python train.py --num_hidden_layers=10 --hidden_size=640 --n_experts=16 --experts_per_token=1 --d_expert=384 --d_shared_expert=0 --hidden_act="swiglu" --moe_layers=[0, 1, 2, 3, 4, 5, 6, 7, 8, 9] --router_score="sigmoid" --normalize_top_k=false --routed_scale=2.0 --balance_loss=0.00403 --balance_bias=false --router_bias=true --init_std_router=0.00869 --lr_router=0.00219 --num_attention_heads=5 --num_key_value_heads=5 --head_dim=128 --vocab_size=8192 --norm="rmsnorm" --norm_place="pre" --norm_eps=1e-05 --positions="rope" --rope_theta=10000.0 --rope_fraction=1.0 --qk_norm=false --attn_scale=0.0884 --tie_word_embeddings=false --parallel_block=false --init="trunc" --init_std_qkv=0.0153 --init_std_o=0.0 --init_std_up=0.0153 --init_std_down=0.0 --optimizer="muon" --learning_rate=0.00784 --beta1=0.95 --weight_decay=0.019 --lr_head=0.00387 --max_grad_norm=1.0 --warmup_steps=200 --schedule="wsd" --decay_fraction=0.62 --decay_shape="linear" --final_lr_fraction=0.05 --batch_tokens=131072 --max_seq_len=768 --doc_mask=true --z_loss=0.0001 --train_tokens=1294000000 --max_steps=9873 --dataset="wikipedia_en"
Below are experts of layer 2 (counted from 0) of a mixture-of-experts language model. Rows are named router (the router's row for the expert), gate (a neuron's input weights, with its number), up (a neuron's input weights, with its number), down (a neuron's output weights, with its number) and show model dimensions 0-127. Each number is 128 + 24 x the weight over its row's rms, rounded and kept within 0 to 255. Numbers have three digits each.
Before each expert's rows: "comes before" lists some tokens at least twice as common just after its tokens as in all text. This comes from a sample of Wikipedia text that the model never trained on. Tokens count by the router's weight.

# expert 10
comes before: ",", " (", "\n", "'s", " and", "i"
router:108111080150137182120151130164122105135098141108128160129128137094110115150116154168134159159089114136135148140114159126119130119113107107138134128120157119109141141106130122091149153133119104157116117124171099159124134119124154119159096129124108127149125152115145101127112149125109099148108126132134089125128115156130159117142122103117118106135106116131099128113120146186106120153105
gate0:135100142153113119071120145130120117134153135144141103132161148143105107080090163139132156132147107117161132160177115119152142165082126094119121095136130135121127119088137138123134143131129091136114101133146132099132119145107154134126139154098128111094092133131143153165083144111113145124119158110125129046108105139148093133115111145136106145139133098158121141111155105120147135121105
up0:134141134144090145114127103118169097150121163121159118146127152159072142169113109144126107191136118143131153149134091136160117150151105144167124095124129148152109128090127155138142122119089108098100155122129114121122065110121091150108108174175097102148095151120142110162090131106113100120139170115097140107143098122073092118110133115088096132128093100123118120183115178127147123077120
down0:109135142120157136146151129115187172110109123144141146130122155103150100137121164125096081145131126168159147150123148095122144119167140134122161145120129129138061094158103163126130123166132156102124089119104114153114049103127119143150142138090138154129152129150102089147147130155136143178102116125097119109077110140104136112119164141107139134166114110113145192128123113121151133120115
gate1:138134123145156134106088110075150130138085106161083128078091105102129154120113132107154143182119131171153105136118114118125160148144155128165133118141131168166158125145142112103132166089087119111150091181159118128117129121121151143112126160102099164083183137155160108150127097134144155114165154150124099101119131124093151163114103087113185129149126124129139136099121111117161140090146
up1:152125132142157136143100143122128146150104143148188102164119113086165132138118096074112126146143121136148120113143117112135131163128154138108170105194099179150121146150133112115120174107150145158148110140091112155085109121167118139141110132119070139152153078152115115126120103119129150154155128136170093133154113119133090124119130141106150108137077136091130082126124103106113133141145
down1:155148125067135130119099120106128150129090104127152133092102096145129108158140129114107128093116138105147147177134168149104113155096169149098037148144123123113146125102177142157110153130145170130155114127122078128122111099106142158157108110106155136148108154157124166140135169164139123162095127165131131102127153110111114152103070132137134102146144101148125123138146143130152150120122
gate2:156101097150136138143091109139116123130132146138141085128130126108140137113136149123109171137113152101112151130109110095136135114144146163128128119107117176121100105083128105080186088178138104156134126126139146125147103127126152141114113168146170134076164174168129129107130142159111157130143132097087117095124118062188125107107104173083146119181122144117143136118120098125103114167160
up2:123167136109131134102149135114120136131101114130166135122133181107167128117147096183149125119158095112170158136128110140125091164107145131126101113126155130157121126128128110102111157147160161114110115172129105197147104103116140096162168101133137106109126114093148137128132139089140120152126148132136152091102105112108105107082127111160133137118131115112152127137149167147075121099127
down2:088103097095134078155127123120125111105106181153139052116129131222128145127155167141161079147069133189119135136114147111104126158139121101121118109117120148151129138128106135107164140124104116110135140141114127137156140106134129135142076147155176116122164147151130139086118152113119122161116116127156124101130151132155103111110111108104138121146124142128079156149128177106128139154132
gate3:167140122134184150173096092128148150093095136136156109104133134134119102111148111121121107104096129168089138115192105169136151142079153135125141148135129116124110148103115148077135130141110146091091113087134099122112126108110132110097081107135151144105143105101186137125133158143119142123094136127167079086140144183103120115129116120125134143097074087103110138105106139123123160089088
up3:138104141119122136125127113075102079151109163134113124118141087142124168130105128169138138153143127122161155097100112112144143124145154112143158067147134112160144163090087057126179139120092103099102128137119124136132166064115122128179158197101142125128086125175104124119116125097142139129121130102132113153095100132142154059139147106121116168117141110144096101119134117092176154136173
down3:117162146175146100117148124150125146124125140106116151102073090104095140155118112128152122090117170128101154101105152122148144155138116155107118074147154056159123101105112095142152087150120135098130121144124106089130171111105133113091117129116106123122148137156138120150118155095092128153146144091108130110140116139137086135117125143167145150187107137127134111149108157182148139088137
gate4:145158150155110123106126143127145121147130138130144139146148111139140131137145170147154111196106147123128147110113141085081154119123136113091138104111097135121116160112147128134072135124105107095105099181067137127132106108113130121094132119148129100083097125119125174106120129163178119102183097153170131112145097120113118141095144119117154126106135103133131136109177162140129123111151
up4:105117121113130128150168126116144126087113116155106123093140132112131149141084117124115167081061122128135176133139101166147143117145126112147133112108167116127098119157133127153152113120135157099111188165104107169093100148158132124120153102153161085168130143115153100127119165136095137110095127117138123176131124174122104122112126136154088144163145123184137104120114148110127114141132
down4:140140104114160147131098129116098130157131168121157111118130149172110081131101146178144115133113130110152128125093159164118150130097154116149107135102093119160140076156114124145129113110190109147135117103154139098151105132128153144088111100106102116148101141092121156112094173127102147085119092091149136127109162118143113126088150131142052144137148152146142160088143112127124122155092
gate5:121139168101145073136122145129109112119115142085136093143134107089127145155134113134099174160143146070110121154123163132154131141136166164144135110137141133130120190151113116179172139129115089150099108117141124126138148130115166071111120076111136112089181150188137130086098161134106112106137112126101095132125073075124162113153156114110152148127138121139127079157147152160132085131125
up5:154107131124123166195126170163082093172124171119145144127091125143158109172155087116133151112142095119165115127135141149129096138127128129107147131123158067157109106119127105091133175111128118113125147086122112139141151146133111094138172152132128141142142090132176158096133144137137164141101118138116110143129090129100123093112168088132127147120111103168106125151134141183141140099100
down5:084120126118120147111141130099117148126117116118128166123129123168160137131146118109101122133118138129136111115160099139134138165101132103123160115127142101098157102124115085116120151139084127110178114088121148091119124139116087137093113164134163149149147107156127127114122117113135166135151143127119139107143118136116120139104088123109102082139152133155120143109120124148101117151106
gate6:101110182126143104143104096162102077194138123160122124112125141129151152065152139138121116118169122138131118132069074107100168109095122141111131144118185194157139100116107102105124154157123121174142143157178148158141160144145145128132155121087107133079127125105132142114153131119084140132142137131133108144096138104155137134090135183117151103124137095181117154098158173100089164119113
up6:161124133115121075088149143096155142131158141099092095118094129123148123137123143132151166118146131149100132110107145108143111120144155128126126162120118099103155115132148100151146139090116168128156179132070104116128122095083105128121090127127163060151159131100141123125115134146152091116161140115098145137140130115167093138164079117121151096106103137143144094108137136112152154134107
down6:111147089104150135101177132120143149120087131130133101147125128113112088170146127169188127158114129125130185117150147096110153091130143127120163134129062089111142116126100144136147108078141086175144152124106120124112136121134090128147144127100153079156096136166154118145125132086132077116136136110151149155131121111148110118133132146089140137118137121162133120156176143137103096127118
gate7:146093103093164119100107132114157136075107107151141156137100115114121148105138185146118107098103178121105150114156113157072149114167090132133108092123137079132090112134118101141116173150113149142113124141126102154168100116147167159114178119095118123106140124127101102151109138122180136135121143108133116129163143109139110118100116141076133138111156103110122149137115161156165160109117
up7:155165117150104146128128134085125101112109141097138101156168123112179132113118160126092142107080132132131113101112147118166102131153167093146126139128164113117097114118121138150150074096133124120157120151165116159133071116129120078107126128152144132125123125083144178149129129094149138104152079148124147081132105158150143152128136109164080127130112167125151115123151112111086124110084
down7:154160097104132122151181145158127127130136114173179074126109095082134117118176151119080137151152155117126108122113101126111139124110083166168153168186151145148161104124147141071110120093112144151143125175140122106171130127146126146110111162113167084091146102111148129118099120126084154124133082142144118132149162100108099136121101082123110116100090110105115115111111098120141134124111
gate8:150099123085129134165140110161136154162147151171101128114147109117100097134111111095131139139135154154126122142152106107156123103139129136099134090161131121128101167078135106159158070152127153167117131190113102166147096119094143148126143112108128144157122106149119172194122124111156166160155183084134155131147122155111098126120120162100124137112152132149153095133153152151154131105127
up8:103113131129107090136133160136176059108173151121130109099124139103120082100135115102104081139149125135161127114148141162081147111073124137135115152106132125107125096160158154113093142129094102152108125100183168125136141151103122122128097119102142114167143117093140134094119107120108105143122143176110116110103167131119108113128131172106144124136093137126136145091149127134152121132138
down8:070106081145113132128131179096123147111118140122129164108155157146094123086152113136087118120104117119104097116146146100086169113108133101134173165094106138091139180118130162150126124162157090124145196131127138117121118117147086114119083124148117116102118151082083112097130156163117129144148136148123131118114121111134133160100128151130123103134107127117130119128101144165159100116131
gate9:162116141115116126127097133120118107116108127127132112089147095122139134174123134098126092117096145100108128114132145102182147134150104110123126098155106107168120120119111128136141058110116100137145147160127138132137081097126070132135152158133156156146086098165100126124135094145141124150173146138088085134134197123107105126134145128053130125139115108118118149127129090146154104112162
up9:116149114146109112108120081161168174151139151110148130115102201127117132110114124133174169115120105147145167147122124117109134126132173167146138140111114122049109157092139144080141153082174151146170111132131152110109176130178114124147114093118092076133125175112151111116104166131104145096117115126126126176124132164144103112128144139145100122136121170127120174120094125121153134131098
down9:128144117099095118105169110140099103163148160134143117123160096115110077113114103080148125132096111142090138143093120130116120122131166114180126124144170125123128146142149111108161154089134106145123148153152115115176135139137135138160099071110125130103108123141124146137122166169135155082129130108101123154135108116150114110132119127174117103114167133093133158100127115098118104142110
gate10:123119114118128181136121135125078120124113116149098154100123160105094113122120114159132113115094143080182111137180097132110154120129133145151125132088158136124109120138110140098111082128123097111105135137113143113098133130147124116127111126125112129133178144142161113153070154129106098124118137099100138149142151159115105122089175085136103136138113136128126106101101153166154164112139
up10:125149134131143134125108171105108122104146133093131111072139126163139127099165105124101120146159161156138096135131099155123137176160118154097137188100091093086116128143119103132173122106071130109138122117160144166151111171119135093107160071115148117158130130130143095130129109115126182114098132074129150121132175130101107171146122125157133144155091106093121113088134175124166164139125
down10:098139097186122115089105138147115135148114139118132122110141129123099137109168161092115134125105157140126080149137106161153116142115107138112111107106121041166098087126181156145144152144140091095108113115097168153138158123103079120098136153149083110152138106079149100143132121107090101145157157148105091122106098133127155123135166123133124114134103143166153115137152106135110156093140
gate11:127122160137148151072109170125116117149166202119169133144162186117130110107154104181124153152156128113106111126133170138102121145107126152143138162150126153156110118109141121102138109152130124107107116144134097118127109093139122103165144155130116113142124149132111089098138143111113132153151110099144110106106130137111116113111107088152127125153160116085107138139148136100152136093124
up11:111128125105115133143108122171101142144152123143112132100132096103135164134125130143137114171100121119114115099062104120125124118130097133125104124127133105121136167170181124125151118137116157133117085151126133152155171124120085170116109112130106136098114137123111127113127082170151089130154125135166147096125109133109151108105168129115190111133111169137139110145143120156135157122141
down11:149136133129163130160118085161091146079085135119108146133162169112107087154164121164134118104089120125131156096133104126124133123135120132148151148143133127141089150165163134129114157149116124179185092123129118141132136094150165136104115130132129135110125145108073185137136129141133124130122096126138133137109112140116138104134163095127147159148139115120146134128148117152111123173151
gate12:120138102164136129131153119129122122115140178136153137141121141124159116137140123124143139109153175107107118137118105161163132112120134121116138136111163179136174147163166113119095113160100117140127152075109127127116118115151123090126114118115121131124116143145120139154092153156117140125114159134164111154134151123145147152098127110113100144118144128114144173113096107130151133133126
up12:119136095133102075118122120171117085152107168149147137160108161150102094108147153112128158087142114154164115130073130095161128112165113148120117060171107142140148144134094105140158118103126156123106116168113125151205137142116151110146128123153096086166142122127129181107136130125122159120138120111098137104123140099082122137154121170181144069117139122147157113089156149155073155169106
down12:187104121147128135154134183127167147118103145102119134120106141167123174098125141125117147135075114095123165164160135131144136110108163102131118134146141135174157102137164101128134153113174146151158106149123128185128101143088151167101143167133143166118106152154130121095139182126096138125124155109115102072136140151152101130154108135113174132133115157139125131119187138166140135149137
gate13:123111093116068095154128146099110141135059108140124080086133158148152145082159140140125114169122106153122125120101120128146099121067137137189132160152126139125165115146067140121096128142105136151107118095159133130136116139076153113134145102091135136101118139090135132134160152149130107144136109165125090111163138123119137136160167155137113115120083150096125174125122141127143169083149
up13:114094152116150126103130149112116139126094133086136110102141181114147084149134089113124105154109114118114121094137094154127153119106160115176146151133107125082099141129102130113096150161145131118089103143164158124114151158129122108095165160133126092151145126120123121156170102130103117132126087182124100184146120138110116154136178110114134099149095148150136102109153100152121135124143
down13:133145128137120074176146112103128157083138074156122095127125122150119147144154131154136116163118142116136073136105118138156154077141146124130142141148100124131099148136169095134123183142137114079101121139114118124078110155107117144106132128129127130135125161142122112103165103130089122121081122096146109138144113176146114082149149138149133125099140160090123130127064138134109157148092
gate14:133126160130130149120131117145138136097133155110182137148094172120128117119139123172131143122140113175108190103118157142138150151135119114141112134095160111139113119124100135154133106101138178122204128140110102128133120134147138146110121148107097099173093142144149115120066133177094117101097100143129133127182127115120143104124096126132143129126124126100114123145119131144175129163195
up14:133088161160131104163172117139129105125087139053138080139120146140121118148161121168150148130158175172147141099131145152124123147137113157076142081108131121118177111119094106178147151126110124143149128134126117123152133149111119131097119130102125142129138177135124084119146116117093172116119143111116103108186136129139114100096157139134118126125097126147103149083098151119148147165165
down14:093107150102118159127094131114167132109115131117170135101170144149114130116066068144099183110096148135122127125119177130121142159150120141127092138134144100096107111100118143131146122144119102133067146147130101095129154118104133144095163158089121142118150089162138102108165107079137149107129141100130171127130115140122128159113094088151114143122103161141096089107146183147132159080120
gate15:131104081108112150119125144126088110103117110108125172106117165126114138144119128133137206121101114112133139141143183128139149111131156097119137161125130137138158128116096105113121164121121136110150087089146138125109142154126155137144115118155127146135139110093119088139065125121120123131110121118201115143127142127140107063133118113101136144123144148120131082130101116103097093151154
up15:146127151105147120157155143103106110101124120106114161137105168110069127111114113071120127142147110132152154131118128123124145074151158125140084152103147137131153144130094112140095126131147158113154121100147095158127123157133156136123145143152141147120155115122117093147084137104104093141164133112155134092130125135137119117154126138096123154126120101107121118112142117116116143150146
down15:122129129137132144115115140119143107111103126134121107099134066133096155102147119092123078085095085123160087125180126108143147173124137119136145109132138146127170172136136093119105098134126185168137134126145143108140120110138078149156108118146194132155117118117149124133158131126148154163166122116124102095102118086141109156159120109134168089140180123166136124120122148130124121130104